Weights of a small mixture-of-experts language model, trained from scratch on English Wikipedia: 12.7M parameters, 294M tokens.
Below are experts of layer 5 (counted from 0) of a mixture-of-experts language model. Rows are named router (the router's row for the expert), up (a neuron's input weights, with its number), down (a neuron's output weights, with its number) and show model dimensions 0-191. Each number is 128 + 32 x the weight over its row's rms, rounded and kept within 0 to 255. Numbers have three digits each.
Before each expert's rows: a language model's description of what the expert responds to; "comes after" lists some tokens at least twice as common just before its tokens as in all text. This comes from a sample of Wikipedia text that the model never trained on. Tokens count by the router's weight.

# expert 63
Infobox field labels. List dashes, line breaks and field labels in infoboxes and taxoboxes, such as Preceded, Born, Location, Genus, Binomial name, plus == heading markers.
comes after: "-", "\n", ")\n", "|", ".\n\n", "\n\n"
router:169155136175170123163102178158120144082149147116109133117134130142107103138081139135103130152108137128125110118100106137116141217128115080187122055087139170126096139168143102166145080100121113156071140111191122142119129063144086084093054047149102085129142108127134162139091158139097128134126088100127140114107066170152098079127128163117066151086147126145130109093092090160105103153098126175166134153129109154135110163167138166121157167124138105106120179143152157191110080152082115148061130149154161166122118148110133190178122198085148159184114141176029175149125100102093109173
up5:186129123119177115095173184093129070122125169107119152132113117108128141150132094157149153142124064143081099082112157100125182163071121123164132097155175123176135162094134108049170094103116188124104125164079156086171131078131098131152153111074156185081132125156121082175137140144114165097166107073106164143137086155163082185129096135138111162065194063190101128101181140125165098138104117111120182076126154120098157141152051115153176081086079118140109114145144122117137116094120114096144157144088122127087118120108168147098106139109179120108155129152040133107135133126072099161
down5:062186082102118086105097085110190132150099079144163138177160115152096117122168152113178075172148146135124112093105100211134081129112159196114102110111127148088198097100122154154142079122133118173170141116171106150103134213115122089160110092162093089120100141116109141152141106121126107143074134085052191096140138092068114103136129197157132144159113136129160173135101123082122156143136124101124146145097146113137063125110124101129095114107176068097149085062108088157135147137088093104222138178085131113125121105151118130090089095133084104108107154188097130082126138113119099141
up6:128166113112173150125122136097099173129119109177123080130199155168101172136163192093139145085084107156153097093144107120118128148090106158085085128182136181110124115077146141179097085131174113115145076136173149136100157110140145164089107128141153094129114197197112170046134136056137171098113106119173099169197151117137132124131146124143150156113141126143095112159160102118123162129067151099136135144106127155167102199109101137112088113122129197099091130088088107093113127220105120096116148098154124174218152148170102132152131124125152133170145141131116080044124105087071123089
down6:146185147121164166122122189137100100080200101146155155115161135139117084056130120133192131131132139084090232151140145154146092093140143107155159129167145140103120130109149103107160189124077124086105121147122163171115091129123130119152101144166172162114137107107185147113141164156153128171137157125140126117107110048179149196135125172125136096149180052069159136115186111098105133112104084112094121116107105121054108107149155090126124125185161132189111082106081157104186114160107079076119115137159117131121220120135121172091106106168181099128128106147059130095118142117109106103
up7:131056161089112191171114153151128121143135137114132141099116125153154110120150175163190130121127051109139084123094120072144158104129158114101082154114158106152158158124141155159099086164127137115059137125136173142105172125089120068161152137153107128113167110121099118127132180151118123167184127039068169112127122131110137090176025157144111177129123113113104176160084161134139142116058140117187083127087126149083084158079137171100144117126051117131119128091064150129132111120129128090119113127180203146126165089173159143127138200129113110136154118157104150122114150146138211069
down7:127183121149048072181120136126114129088167136094092097214130136125158164119129142071115170128135095093091121128114142044130128149127133145097118151059120087155119099093099170080152143135094116173145112084137187104149109078162106056136130112105131063115168130150093098175149165081123107155137110130077141150159119098134091107136154107190116218165137131119156155137165111136113133128111104190136078148129108140125134098180124113074120162120125120163095092093130125150118142172122134148103201103181123134052071156097099164152125109113150070030093106092135138151093110114108125127
up8:135078070156119125146163118102087145212082091133110131133135088194111116132115141093149108138102191146130092156105076165139121142119137091126101140175148106133135174152121063136122107153141150131138144103140088108171131081130104148095091159143060131128125133131113160112088169119055117044119118068167124096105126135111102124096160170113089115149094165177151101130111132207204172145157145066143062141076139173137152125119158183099128105137151084147115160114147136093078131120178128213103139095165077122095136114098046142148083145101185106143103104094142094146119146129137155064
down8:134106202155164113150153101115153153147120114145076103105112137108177119076159099131154144077080093106147148117097095129065147129142151167185159182169092181118153131088096095172121125119206109161127103089128184102129171107115169087156108119100109130131161152150118139134094137165160085163150141121146088113098102111111127080176124123191178121169083076133121126133133134104117140121139143170140140180185067062167108067162100117152173188141116068106145104143093100199118094108092096166083124078122188116060112162110108150116192109117085162114119134100148159085127170136080156152
up9:120135148146117162140188145050174091098101132146161093095126089146104070132107132119139136196146117158151092112158094139147194142078093139063122133157217142066131152099181121167128136082123113078167074077152066110127154200107125159105107101158129197131125117128131165168104095080083053121175102137158133119097133092112095137136163116179147173121153147130204167169086106167127158139105156117169121104099135160125094134109126084139083146076121112151099076139157118101115133091110074156096165154081143132134106077097110132145173124112120107156208135099136139117085119116103095103
down9:140117139125149167074086153153108182075175157162157116127152205115124127159186121168115133089082137158067103082182128146102135095147133111128111111103177178157135088091156168128131102145162153086075124115128101148146092110176169071104098172052098052152165134123150104120120099134113123161175166145084084175143116135076178179165130071108103143107096138157071086157122074158077090076126149121152127134130108155085162106168104192138085120063078092110111146144137137081134102125124118144139056094139138113142154132135116093146141133094128144061139173116174163167110129157146093096
up10:122069134152141131133138151115083064164134186147108155106121078158182126142097122107102163125105083166137165139124130076114164181100139149143084076124132138131143115138158114099116196114090182148110094114130129090137104125174126135119120050181169176137167114110149183086184200135148159149155143162079174130151149131161174074171106145131166150100177171110100134101098111103076073117160133157113134136106110127094097086141137184090168101130119117125139084157105092136135107152099097156039138185157117176081115083150102183138127124117083088083126128207162143162155172147061124137
down10:171155130160155105086117106128125119161098119134140153102135155106095110101162112094161215092146189136130096094110090102157206128150144077100091133080125129102106118140145114101107186147122182110131121177094123129060128118101086108126190135185095123176184112165165101102114149089114135099138120128138112121086142103097120089039078089166149129113100120147129130144095124109153158140164139122138107179145124138092174159154114089195134093121089124185103160137161146167113094104081132067126157131124117174131139158095156041092152176122103202113096075081154174200154174075103150121
up11:170129084180161153176116138196079126135136169198134144120128141189155075167102117124178142091120117155167106161115128172145080157137082099076109082065104115068150140103099118102131072132179147076111148145086091108127121148172133177145160092163093075111101144161138152083122166153172180136076095115147130193145160140100060092168129145139125183109142128162068145099153093090114098145183154151119152112113103138072085145111114099155151155100122173103147113120115156136108093123151142105093160089146098098160126078051164182161112131133135143130155167117159121170167193175100132116
down11:075118194105142123106098099105120139096131109114171137089169116116148128123104142131097169070127125107105149103122090116123151176129122151172108120185195102148133137139150178147069140117135156156136176124142120144092133160157097091111211134128148108194163175088101148055032145070152095137097140157130144128108165172168156139055175111116123052113128074130170161062149156159166061147159120109129064198110127169115133135083116079154122072152133149113077111177147095151112144109117108131141099154125080137063150111160107099134105140146158115175162163120178115109074154104138127126
up12:079082165098097149176155154162112103117122059152132139061099110124176117139133135125097142118081224105133155138131134111123124162121121115070184107074108140199091138085080083127142119121144106127133159149148116104108090077089093121114102091109092142163093199127110141119145058109096119083091141143120148176191164122135106090098179178110147110140166093151159160150114083171138114177199125102157097111137147080169116135141121087131131036140167108121145079131092114157108104108163078058116134153110110122143152070151120060099110161068120104116149147128108112167131145110139063161
down12:112135131161184121153169102148124137148142122136103193112097110151155144097117158132117152130120110162078159146193173124121149135125135167176094129154125170153115122126103074122126051142078139067133147088190114190103163120143131124104114149173167158116164136181099187146129140139197140158175139170138149149144190158140102063122149091108078168157107121176132164119205200161134155108103149087129124155098232120085091076138133108105143203158085153169151090175097170171145069138133071163151076089083157105128125142143122140162157121119128134154117133164165111117134095165108155120
up13:215143067115163150101129126078105073132111219084148138155194182135188143161168108127140115080114121174130102145125107136156107132178134224125181083137062176124110133161130148082175088190107127145074151104173166113098123094109169121147080144159145150118123149135134109124111122120162162117131154121097178165171118122117118130143138125169108144122154087093171090115096100120120146090101150139067095142122100154099109129098134140142076136145126145185082157106189137101121122137203076131085061126168117135181094191132082136168107132126133094116157148111132195105131164160161101118
down13:064102164124123101204103165143177129152107109172092131141125124078048125105110066131141119137144154118121083118112142143116173145080143129143037156172193112076149090154136117125073096027162152143155095192135183175115100172139114147076154136106145095078132130131151107154143113072109107093138148108140155130113075147203099168142131134088124157115106126112132162109136185197116102139173156075115160165119133113136100137113083169111109181121125108134131140148173118193178116132076165110138129030078119120090132134155126155133113107126147157127122161125095114087132155167136091100
up14:126106124161128166159106127134090119099151200109129124100150195125189129158180117095166116115165122148116110147119143204141101132068151103138140205041128063108178134146105117134144107160139158140106099120137155114169093111123140093117134131173137138133126113111110123128096184089098103104134095126174109142120147183165124090054091134185105081090102098112154144108110174104166198139117079226150143118111144139117094129190129113112060087094074118129061165149160132125129157112115098133128064074104191130096219123114128076134168133152130122141147151106111137175136162129116168159
down14:165133151077136124081111119144140183148165081146177156143114135105085123096122159143088141129142192129129212152153139122073143100150116161111099116188050106095123078002069118123132202124097128145158105166157090128141125153137105155136159172170132141112065099099159132153125123194134108129120128124126152147101128133176124111137108115116121118079124115187073104191169088195144132112106145147121178181135182067159145164106130146119187137107134078122130129162099127083118088151112087096089106120173152134169118101073120154129128080151126089059134156140071125158136114101142115107
up15:107137114126121165072113152091126128186174126066040067127122126190126117152163100137143155164103093134126128129168166109192133136155140150136099113130130135129161142088169134069145089134135122143155152168139103160149163106120143126143191155154164190163153129094088180130148152117206127111118164092108098175079056126103091131174172150167095111120175188116187115093106124127139119118104104160082129175169110153137117146117136092096089142109060152124134143177143142135136060103157179097112127154162153140174164128139143185163107120113183226120158083152111090119138094094137194159
down15:113162121120081116123153084152086132104136143151110130137141130145104089166109146097131138043077084125088114055127162215129168175072107118161100108155159134179147141128101118084121131124113174122177119098156073131176112088147198090136124175165120121128197110144199159169147136093108107187126073195147114124132129129154114096133117142127178110158174094063123093151129136091138114154097106120160126180109155126107153129168109144175077167109120163129123131095161132166109122113110154144124098170210193118114110164191144102103106144071200089163123083144089142180158117150172121111
up16:174122127202113124143124135102116178104116078169093152086123148087149145182132100166097119139137108110130135141100102164082119135083122174165142101113093072102096142108140123104067147133124150135115138106128130158076129147134183156133042141138168097182164120116163157113104100106092173100092067058170128159038095121037115170157167142075107116202119144106085141167104131118141081113105138135106155148157137163173107167095161166159087186091153150142140109123126105122129168126176102150138193166153095160133147051186104130082097117085105152106163126180099127095122158110114149142
down16:149138094125146168102115105210143161128093145077092087135125164141123110139129093080158145134100104118157107055119213100174114176154133110054176129108108108170099124126108073124107071128111110145110100079094173160140120132081139133154062114083129095132082060083080094118168144115142085109136132139118167126156126142096103116112133103167138067061099110135105149175142146100135153133120130099175134105146158164104166152115063142204095140093105102145091086047081181135103109126107122093177125120185142164157065185084074154129114128121104146182144155131136188129152130125110129121
up17:156151113148101130198045150170106091119134188136123161132154070121168104142026147118111088144097069119128088167125142132118118142131075133135138075118137111136105180130138166111187150100147127123106126166169176151102135189097166084123113162117108110136135194161109168115133128157093167102117117149092132067152121090162112135147209139125166163192161102144130088106115125148119093142097116135110143125179117122095106167168103124131075128102147158078178101122136109124153223175155143124099159088123057119140089096178109092118098075103123110174101115099125081103083111182121119193
down17:093172132130094105091127049069172161138107131140115175147104159129109112133134099103124098127137164153121127118129187089136087148124130129107162115086110055141126098062115118177102096111131100084130119075187172137140152113057071186137165148102167112139117090115105127113130170123096069114097145144121181122141015138056090109142157095107158098093137069075078113160144103139123142124144108104125129129090087103060085185170138187122130138165142149158111129136162110128145114122153065126138119130088159079121058094097128074112125065116162074165157102117095126144138127116125062135
up18:177071065088124146186155133169124100160140112164073092085090137112132121161112146123099082110135131110152130076155118130104136150087093098169090088113071090147143143090115130086096131100130117110151160091154115172087158077153137172132129114147186112093137068082104120115057041123143126045185139015151072079101125190147153076156091149150149071123138131141164160157121128122120082105113076158139078164161156163139119121139112154095113167096133112107165077125154155140142100112112119121130095157123159116094131183114123150125135114146112125115035109120152170147096090119163128137
down18:101083076085103099093057109131077118151129129037092149131139138127162133096172123113125092139145135085107053054134132102089143108082099099136200159127143187148152176099119101146113074075112143112101114115132155131120110143105142183196161187139080104123095144191160109218147131102109065149080135089106131108154107119154104114119121171153152142124140134096102106116118137132118138143146129153119170142180110119080130111138142154078124099135101173148160090111115177133126127092152172037156108111113081131104134114156100153207091144165132120179168097124151134052113183119156155157
up19:109127165149089118115093103152104158078173140113181056176144182074184151166101128094129139109101118074159115076128102058084142147117125142095132180101178141092134173160134080129216068101143097142142135138096108087143121135117128142181168139137106086134122126131124115121144117140085123142130185088155113109141120153127164137122087156157136159082150142119118145190192184115120107123091154102144103121109163092138107151153073094136175181117159102136155089141146199125118131147180119161159116203145156087125063084181146140179103165109192137140101172150127179130169111124074069167
down19:129118079133182099111140137136210107162100157141132144099103106067087129156118109177115100151104152144191131148126079152091148116070162134178113091085064111166134159090116134113084106189140139153175158171141207143114132151133171104173162110111157096158135153140132132189121104115143088127160130133164125142065133164144132146137131132127110180122115088083164079152108163145098097144090165149159096165124107149104106165114110175135038119127143119135131093134175121206074075087120112096140127173166090166144196037134164143073166127118140156088111115119124078114164152151152186138
up20:097103125146129157141135156112106160169110098099117129138142181075124141107187053125133116091118136147129135136093135139112152097146167105114128184166137112110166147091134099103108071108098142055103176132097111135152121105159133136077143159044153132081172175131135090111130093166165097114130144115103109179189065142178164118100116120169161078152152140092137151097123128194168181177136097071125152107094140246086118160082133083166126095149128108181110110122111087131127140159178144150092130144173120111039111094143133132107128134133117040120088072116146152110082138139136137075
down20:107143124209116173066132132096152149140103133133136165164121132148087083099145120079197085131082130092097125134127107121102100134117147137100111145145108179155158119152202169144079121170138081152153128104109134154164176123112109152156218148130163092148092102167119163113129069094148101118099097113150140135176152155078161149086099114079136125162112135127126114149149132076112101107143135130116152088145113080061155204105159151129038110092132166181108214157152117152137165104139158097065139086119170142083145092116143100151151159117145081164160107125168097191171099144092060157
up21:142139145087086142138175169160096147125114099115149088130119074127144092111125138172155117087165144090165101149151129174131142086120128135170090152194121123146078160103155130151133077118153160087128133181134146144160124124093129077087054094092164140149141077145114160158128090095048017136161078165126178197162164118044079117189157106154088065119131078021172080154152136076130058124127148114150114114143138136132122167126124137177162138133118149152115150125105104110138136122143117166128122108182151141109127121112172080140113148115145149123083153121152147169149155129096090172
down21:137084151167118095150124134097100155111187155152088074122119068083149150113093155172131143162061134170100150144127090116129094136099126116154099095140151125097105132169166152025108126136131088092118126150134078157166159111129123097131101133155114135092084124120130087115095159203120203140171148097088128086198150161165179162109115132140145119132099142112112111154165149076149131155171096193108173120088079107206111154103026069110129129158168094189146165122146110161100079148090193135131157098093139134105124174127169092095133156094136162104068146107108138113114146120105148105
up22:119145159200110179167097119171145079142125094161161141111175124130153136121119165140175204097167114157094072082166138143154150128144105136145129140127110130109185116115108150120097124064110171097133120159153120203167143122160179141074149131117122148151153070160139184183130139100121105066183158104059104181087190124127124163131142168196141098060127102100122130165031132198149116147126145158164135113138156128171112090132161117123103184072127116081134138104144102161132159127111111121093211116134112182174112185113129102130120116145185146150098167115133093124158092131114157149
down22:134096093093137105068122076115173150092174117084110102139134148148177183146143111142124099161066110097113150123101160091133092065132153162082085154139103156098096113141207130163146156140064122127124126097078142103094141124174143156124139155120165094141121146129148137139105051114141177118118121152152136140183118114151127117171170109107107127136163183168135205135151110132112073094115173099101104081129166148095124147099103101182134099157181148094177176099160204109150092135135147158131117175112141110102114046116169156182115108144185147125164024131081124134080083093124125183
up23:117141075120141142108112133110118173140079111147111095109103138090157107136178123086171137109112203137097093131173136162134137081151109127145175126138134145192179142130134108166156087159122130142114143097154119124132147108135133083199159098178139044121139100107176141176142118122101108146083097205156145152184211155114107134073089109117071120125141098134112159082137148101145117147100151136149155112133070187102127148168133164111111092123112145092144079116155171128130157179095190157096113125152112175107081069131158134130171013104197157150106151118096181110101104051104129115
down23:080095107142083068154143145129107110172111153155063180087115136171129146138076109173075108117122102176099119069115152141130122172076201106118136067150132077122157157126139097072129134111117101092159149065131141141097121116137171090088135151168135137109153136120178152109119153113105162075115120107113148085115085188102160093115156198086136167120187164102068130127104201102132114128137097122148114066116156132119167059153152184157148086100143135140157091047118124163144158124125146070188128169196110080126198105076092113123122077152135141129123099131120161129098123094123152107
up24:124106131083163106101145119134109116107111150119131113141139090138127118149127079098171107120106129077182087116166114075125169178125134165116098093164130134145123154127213105158147096131104153129193132104111140156109084064142094125082106055154122130122171120115140057135173155155125078128126194151067132091121182125135132187126122070178123187101160188105045102176179137172142179163112105155188105118078127157160143159150142163157125127132076119139123127093160160144103135099074178106138170129093103123133127196155120158127088182129170209116102118112165127111119105144055099163
down24:130106149120149092110106085135118157124117133150144125169147088123125124083084165194159096110143148125108083106110148086131095146111109114255175134158101097103165148146117213110115160116112121041106070169131120170121196155182179098096097099151144135157167099123114144123085089131184161094130069167092064105111125137144131130088094063101052134095110155067160082109128106127123112117115080121087188115125106114149127105139099130129151168137157129155123161152080181182120153165151114146154133153194141121115139138166139168138145173145166129133108171120070147105130119134155106152
up25:159134121095117097120133131165168114078143135131055162146133119101091094148114171130118116093099078139148162181172094151114114118130078077164142102096159117140125165179114130121189065064125129111121167090098100103110120092114083181140089087120101096172176120107155087154120129156133102117141204076078061058101109136122114188173102123122136133115113164117081139191127127130119140135152094206087121127080129125063116065152091117146110095134104120133143095103117106145156148110151145139142183160145126143097144110174215173114167169102170140175089141081146171096100066149097079135
down25:143152136144139086126093122050065146107122086167103130123079115091102101078156140099135120124101120167197175156107117180172111172062161130093086162116176198170107160109097082125119151209181109139176133095118131101142142143109142119168133146180120142116143178124129100101119146163135121128095176120196162160141092130150139123170117098135106132135122097175143102150135114082094142098136176111150123144138147114179051117098131123123083141145124123169107143109100143073190141095171063150155116094063094144141134163125116092123125064179131201142056104144104073135187144119154171094
up26:106152160124165095139104125110095156129111109092096142118136089173197136116100174167140148133103141144110130127113114105174111135130114159101076109116179137130113154173164092108142119123167099109092135174108109195136082080119222128095156124177135195155170120207151127130211135099089162059112163134154153163086133103089130088057167140110148125170136109151155064106125067126138132159155090148149129112117157156140127093139105087093133146165097078105155091156116042078149149110066090150098127180128141154120142132069159119090097155074133106125103157054084149120127150097099165103
down26:160135156194073161204104139150152174175128033086142120105165092179107113077122161180171136079115151145172186129188140184151117153129138046152123115113110105091141128109126127084139153135107198125165137145038081152171124114132132091122149130149177103088194152065059168118150167149166101149166132080135149153141102134082146120141146121112106102150115109125147124134153128131122106159095116158112130125126137090066138143075180111123151104059108139146131096165155096113128172146164162117198190159148112082141090126138139161076163144121072130149127165097112133129128131140149102121
up27:146151136124115146174103132189121095094169141159116094130204119114114082136077135137166080078128134122127112143138165096105149103148131109115113128122112171141144144073131104086174095158124123113230196079143044122133074116117132143129187155108155111160157150148129144151163072113099158119185105143156108150163113102142118159131146140065097081100167119108142160152118167124137127159051114139188147119137056168129105144155110188148137152118088126110149136165168132142050103151124148085086174138071101137113104098153205069229096150148153151142151187112120125087126129133133137160
down27:178093123098127146125091097112150130157129139090157091186106107069148095042135125157107158180171160137095134126067140158127162119173115156173184103146126090136187118103130132140123169117122174099107078144149131100099166115134131119064153117177078200170155109164090076148149154105199179162135165154088139127154124114145144111129109102186109122162079085102073145122104125163117204138084138159156138148104138137143160168097138159127157167167175133093140191050164114195143144119159160109115131102141135133119160136135090117126130162128133132078118152075157072113086178140120184058
up28:100112129154096122156145152111138133157008172147132082133135048100125094116174180106123152115206116143087119106062135088205137118073084227134145087143099120139092147160117135134126119129115138116113127116097126163144169150096163085149178136125134180139161093069075201126125079091134111083102128156162055096155137072090106148173152148127107110142164169135153149199130146130161101121123182150127087156090132111119132152125135133079164116149104104115084083155177094127097158118146136126119135145083147139145111101127171096066106162139104098199083120109127119144106166135112142148
down28:108145150187195134127184162153138141090159138139099120210189110118092119147073148137090104142145113096178167156146102167142191172135134149154120186131133119132085113095096119161129164123145139157145138092154154156081097157062059128163119102107100121179125088113147187119146102184116133051081171139124120142109175106190112158161129092180180150142103105141140076073122149145126081146159073099159141139116100100100090124165153117117078152146102087107090122153103135129099175156133142124067107074139142112108146111149100067116141172112151163100130114099150171189131134138207180087
up29:081153123112092152153100065058113101144126157121097136144080101105126113154114106140124115160160116080052103121089104115120136131144121114132076098150116091154087159166122115120126132117186119123079080095141099137146130090177078113137139107157089121109147123143198063160133137116104192089111069090120149157067095166155107171143097100127149067101177142149163113130196138079108117180097232110077148193083125057135119137132126142076121110100194155093158131088115101114122136149113138067082116120182126154163114116123145154166092166165130132094098122059134092095162148140152168129
down29:089115115114142151205154155137077089083117140128094113111144180103140094140134158109130101124187076175186090171123124198190100131154163143177181122157139164079139062095172194100107112137110135112115143138163145103186136200137162176153119138099157174157110106124100112153121137147080161098114101101159148157081165204141145086180105134155140119126055087137174137136130132173094167108115111131094118186099108143122177094153098126115127159150124099137127106148167128113156155130141219117143129114066073080125117147124110128152099130176058099130151148178185143116136141077150130174
up30:135129151157112151181091171144140133113082139124131128135048172137176115159198104098186143141189099175123121137046070156142121152092086182150164091141099137096094143139108129103131117138119164162103144106094110161150146111121108080140087172136136128091094145094124110121171184135108107123082095093118161130210090175113118158074135114145134079111140124054111080219144140119135163087138152160139136144156125170102104159111082189169157156146111123099154083073207140197138095130151165169069094124155090149075088105120116129131113141179145153109134106113174114105114106155121104161
down30:094129148134168171138055135099079128166142133146153141073115071121135146114125144189169100107166080151058106113128100074103110142149128143100180160126125114109155140162187118118081116138163129153149181130157074148126120182159096097139163085120160097143160096191159184074133131141086088157178197125182099120117192139144148122113062134159170152117102152204107142088121140069146093076123079151182172093153104107142168108099137096103074140127172144125150060148107158197134144087137140113186127093150138102136112132099168134114145157105122162134070075097121114102178139104126131121
up31:142106110212192160140162160107102131144187086056094173141066129100137175135137055148098201095092062154122151123120097171185104084082133137142110149178122139185126092111145100144140115119114103167111148126122059104090162131159166137045076095179091112123071186131151171115130162152155164136118157131137115156168125149120141147144106145097082160139163128156113127121067097157144164182142134189175069158103108109107116119094148140140119141123178117086071096165136146137081131079147115139138207101118114111170160138154150147111150157090121131173124143150121114125111101107177088134
down31:105119178122164080107101136087076171127137132140181104156140125193109099132146168146150088133176212100127116100099146119085152132091137083137104176108141128179118153103110135166145129105155135127118086152117165149160120190125149147149138134177106132093107083095191080108083112124169118122150122093096093138145112169145073150161105104132067184099114131137100146107172163070153128123142092095093120068177127050052147123190109079125142143196167122100117122134128184084055146164108102173094166142136076158081130125109163155110134139112139093066121144212155145151096101114111151101
up32:142113167166156090172155170126141130080151163168096059101118124158099123144141132116190124135078121167085116079109065104147140131173123133147178114132162177138156112093137137119106136052174140142116135132132095088135111151188115119113133104099082147111134111104131163154131095194115131120169155144144174185101137159156099137185095126084156127165113148134157171160166164100097129127191113126098164157140112134123085192144111137121113094145208064098129092168149160106124095107158183222056163144206130153108118099176152146119195184115145096133183099163088133163105135154108103125
down32:179167137138098135134113121177115170158114084098131166144101104147140133157115184163096169128076098151175097107163129136101103119182143138122127162148125159086139153151093156143164149119077106206164171104074159108088130105132103195126173174138102104119057110150113080103170148139124137118119158080141100138137111167145163170071157128126176111042161142120117132108136081183141077059085189147162123160130101093121151065146141178121146136071060141155114102126120103089140181138146136134159112084065082125099116120093192129162132087143095177123115153088195178137146150109133136168
up33:157154093177151155150151103151157089188091087158145106092109135146107120136092127092096147076163160122145096170117113130158189090123114071180123104179108196114174134130140121108156151126135131120109149155105074167205087173167149160142067127123101131159118119138190099127180108164140074081123127105109112111140113165095177119174087146146152176151161136163163131130133140165141139161082146095077110054166166133093146088138104186141130097138179145154123147107100130093108096099130216144191132114127111111116101136161148125149149084147157080183129234178069134119130091157147139133
down33:145101069138107116068114140092100126123075166098108159126154141095159145129155079118182098128095137124167158188191121118149141107130094174216107081170107111122064109150122103120143097123103090101070119128172146096085121184092116162123151151123132124138107167132099094122135059090072141136113217067115093109117159125106119131127144139077140177124116139072120143098091143072138091146063116104118181139097138134167085105102159143115095152193138151107118122146157071123170186180080118091190130149103100114136182076111097126117090121090083092126173153113110177159178158125125128174
up34:086096168154071113152118136140097088181112140186092177180172135144098121166129167140142141126116141071136142117165138090159132155142165138126120103116134077123173174070210122130118124057178147160128153159125081157113131100154159159131123117160105132117106208116189117120096140148173087140195173158175130112143144128092090106120073101178125119109126177108192130108123130101077185102123096102100126122111129132142160157144144103118107183179099106123075156160110195060151181161061135152091112135178175075141067146149108104140129145115110095157087114160110147113097120120052102106
down34:137151120130137110120132149162089131173098153131136131172168126112112095127116119165156114125110106100087120172113115140134115154133148142143111181087138149145109154121176079137218099215081155130136131073135126196089156090106099111110083119165166128194167030102101105152112126106092131097081132104121138076100151079103140176107197124147137109094116134079122127145120136081138118155139080168087145136124115105104204065109016101105118100118124137166096144082172071146066068118219113123160139140093118181150110117140163142117128128095169143122163163144094111149120145165139158116
up35:128129094149127177109161133145075121142126135134142125130120117139148149102123117070139178137108148190101116090127099147121103095143120147103129156153115083164109172148189161135175070098125072148133152122145095151217107094107137106102117150166119037159136182074092158139088171073083118095145119089129124106204121136180118117156147155181139119142185087159169152075183117116097101095181159112163092144096167092096118165161073190102144127121095156113134170173122155145158103170095114145140071148160107102176119124145140138144119158196099097139130060110126092077078072114137195117
down35:207089115111156142131100113092144116116102138148044157108145120127105122164143131160111127062114118054150170150122087152112105133122073156135141138109117151177157140057141210132135179133118119124079065071095133085046124142115140085125085079144114179134120113112125080112138148142144137108094144135170136138089161199095154105155140168046120114090160173127142117132136155171143200124111155159153097121187185143154130095152141081123187149143146123093169116115141129112146163161140149085152123121131106126135075084100053097101127176061086109136141165135133148112107185135090103070
up36:081159128130191170141111158159104151140117180088091153165128183149168148136096177146124145118141135148136120106120159152136173188161099190145125153151100111142143140190114105094190100125193149108164067111054147126096142079172123093132170171200168088102224136163094079135130074143149097089120142116139109131127104075114027122136085169168182150144171150160161140123144178163132204138151172110115083098090124125145140072117117109069141160152116147175106111149100147128150134124116104107073163085119131159117132124151120132107140163077121122110149103084120141126129136080177158115
down36:097111227130128188110146138059167179156121152130127121135106165104185147073129119089153086133169093162158125109137104140101078061122144091159156175142139161175083138192133097168166095124232095095159099138154111106159110133134099071148129174137130116152138136140139126082114179110127172141135100124091096143177098137117103139105128169064141082108104079143176182092060080129185084155147136186113134121117103118177186173155154070128147102154156133081106155116102102115117132159144095132121112094134130113164098120120165076103144081149140089116148102119153126105119088104125063084
up37:157120055059164133117201096168113136168089124152169133130088164131110136140111141173147160134114097118071162115096136158136143174144136055099128082108142138129128105132154097156105107168158099151143142122095092132167198128112080095087047120097139114131092067135119116163063149120184119076097166118163101097134139200085087181092092152123122162114132149115128095144124115131144179163122215097112141064139115128158144121178134096129105091110084158144161140125143121197130141202167150137144124196111113169102086125144152160120138118127101155155110174151104126102115127121096059209
down37:111112162154182104105152145072132116117117083119192105141091115122130096130107087160149096145086145116175102184188146147130108142125138137123191168114087138122167148129098113132165181144108113132154086072127173153139049181116101155148139156184134142105119123141098165157134156121110186127119096095116101178111121125175064180151110111118185093145121175104180108140067158156120116116046099153167128142136124190099159132170115158067147080123183133156143098090140159134154135172099079107117153178116136136057153065091072182141091171083102151160126115139084116146136158190160165132
up38:075161201196153122178142141167118098143057161096152126161166064119176105104132128078097064133095117171169142130135089137135083125169104155134140147151097124127141137126130131122110107111127192116051143097172151104123151118127141018184135103112161099148125138097103117086107127128137159095163147107095155081097111131111161201117108140101130156095139194136176118167175113194126133189175149164112088073176106134179142071138111138072146147168142148087170137108159143153092070126124136080089123140216131115114125113149146101116137122132164122088069143104124136124131140132095097092
down38:192185130132130126138148102103097145114146151148132121114140080113147138110117111152110135057157174156119161174172098110095137166106125190157127091160153176096049115154192149101109134151153075090210177111136036228149150169174104202118117113110048127086114130141142138082077166128131111124150110119147147144088124144079166137168183112151118125098144116152106147114095120168146134139151128154156110071078147092159106125130112135113129107094119102201098124108123124120068109135107133116134123109110144155127048129149131168139157113200095188094152102094146146137087119129102067161
up39:121152104180151085112140108126117171069125145165154113128133118158108092130108145113152107179165147141130191099162183137123149129145150164127139132110087159109067044119112114123133142111145165086120087054146095126114115085102149109095149139186110152143151132180136170169144107150084104075118119110118089100186174107126090134149132163169146117152149063113162150117159141142122062146114061080203116107139121041126125067106105104101152168114126122138098118115106110140177100161147122146125089180202202161129101157132146052098150144100143174145122093119200079114124063175085129126
down39:150124109120115156139110127130100151120143096111158173116123156154188105056132124137103110092143125169153157154138172101123140111169172116083126154156118114091145104112122187105110116143108187138125117121154148155113148069113114123093150166108117134166086065090100098112098129153157099143122115062218114111099174121117134140140152051101095057085126143125122135145102151123166136123148124110123093123113142156098173144107147125157179105145052114106188063128095079099093065132143177080101105123152175138160227162136077126163192079152140153033103138140094139177142067104076104129
up40:121106160116160101176116105119124100076162122133115150133134127128129095118175134121142131072142051090133059098145139154065135093107112147158114140095174161117118088077166109131125096160099148115101132110079125109148149168176167122087128198064072122140098119109188146112156145161096122092121125096121138166129119178106174182093091094118150109190174137093152131146172097135126091182097159148092121128139114193133085111112139145076139142153109095156113116130160090192154075137083022157094092129180116173041119166114112137119089131075205117128137181121125112158137116079113143099
down40:169125089099081168138107177142123059119114117133116089137107143182159113164063123186113139164104138089167138093136058108142096146170110143141150075130113085093126159125132239148144097069099099118104168113087137124148157135153134119130114096176148115223120102166109128111117068154142142092099099195069126113089111112161103137089099117149175124114106132126075098170119112130117126144097152107088134098149181098169106105069088170141135164130073156142134119125166187105125172135133132154096155092072125114158147167118163067079072118096145163158137188134135107093143070159178130135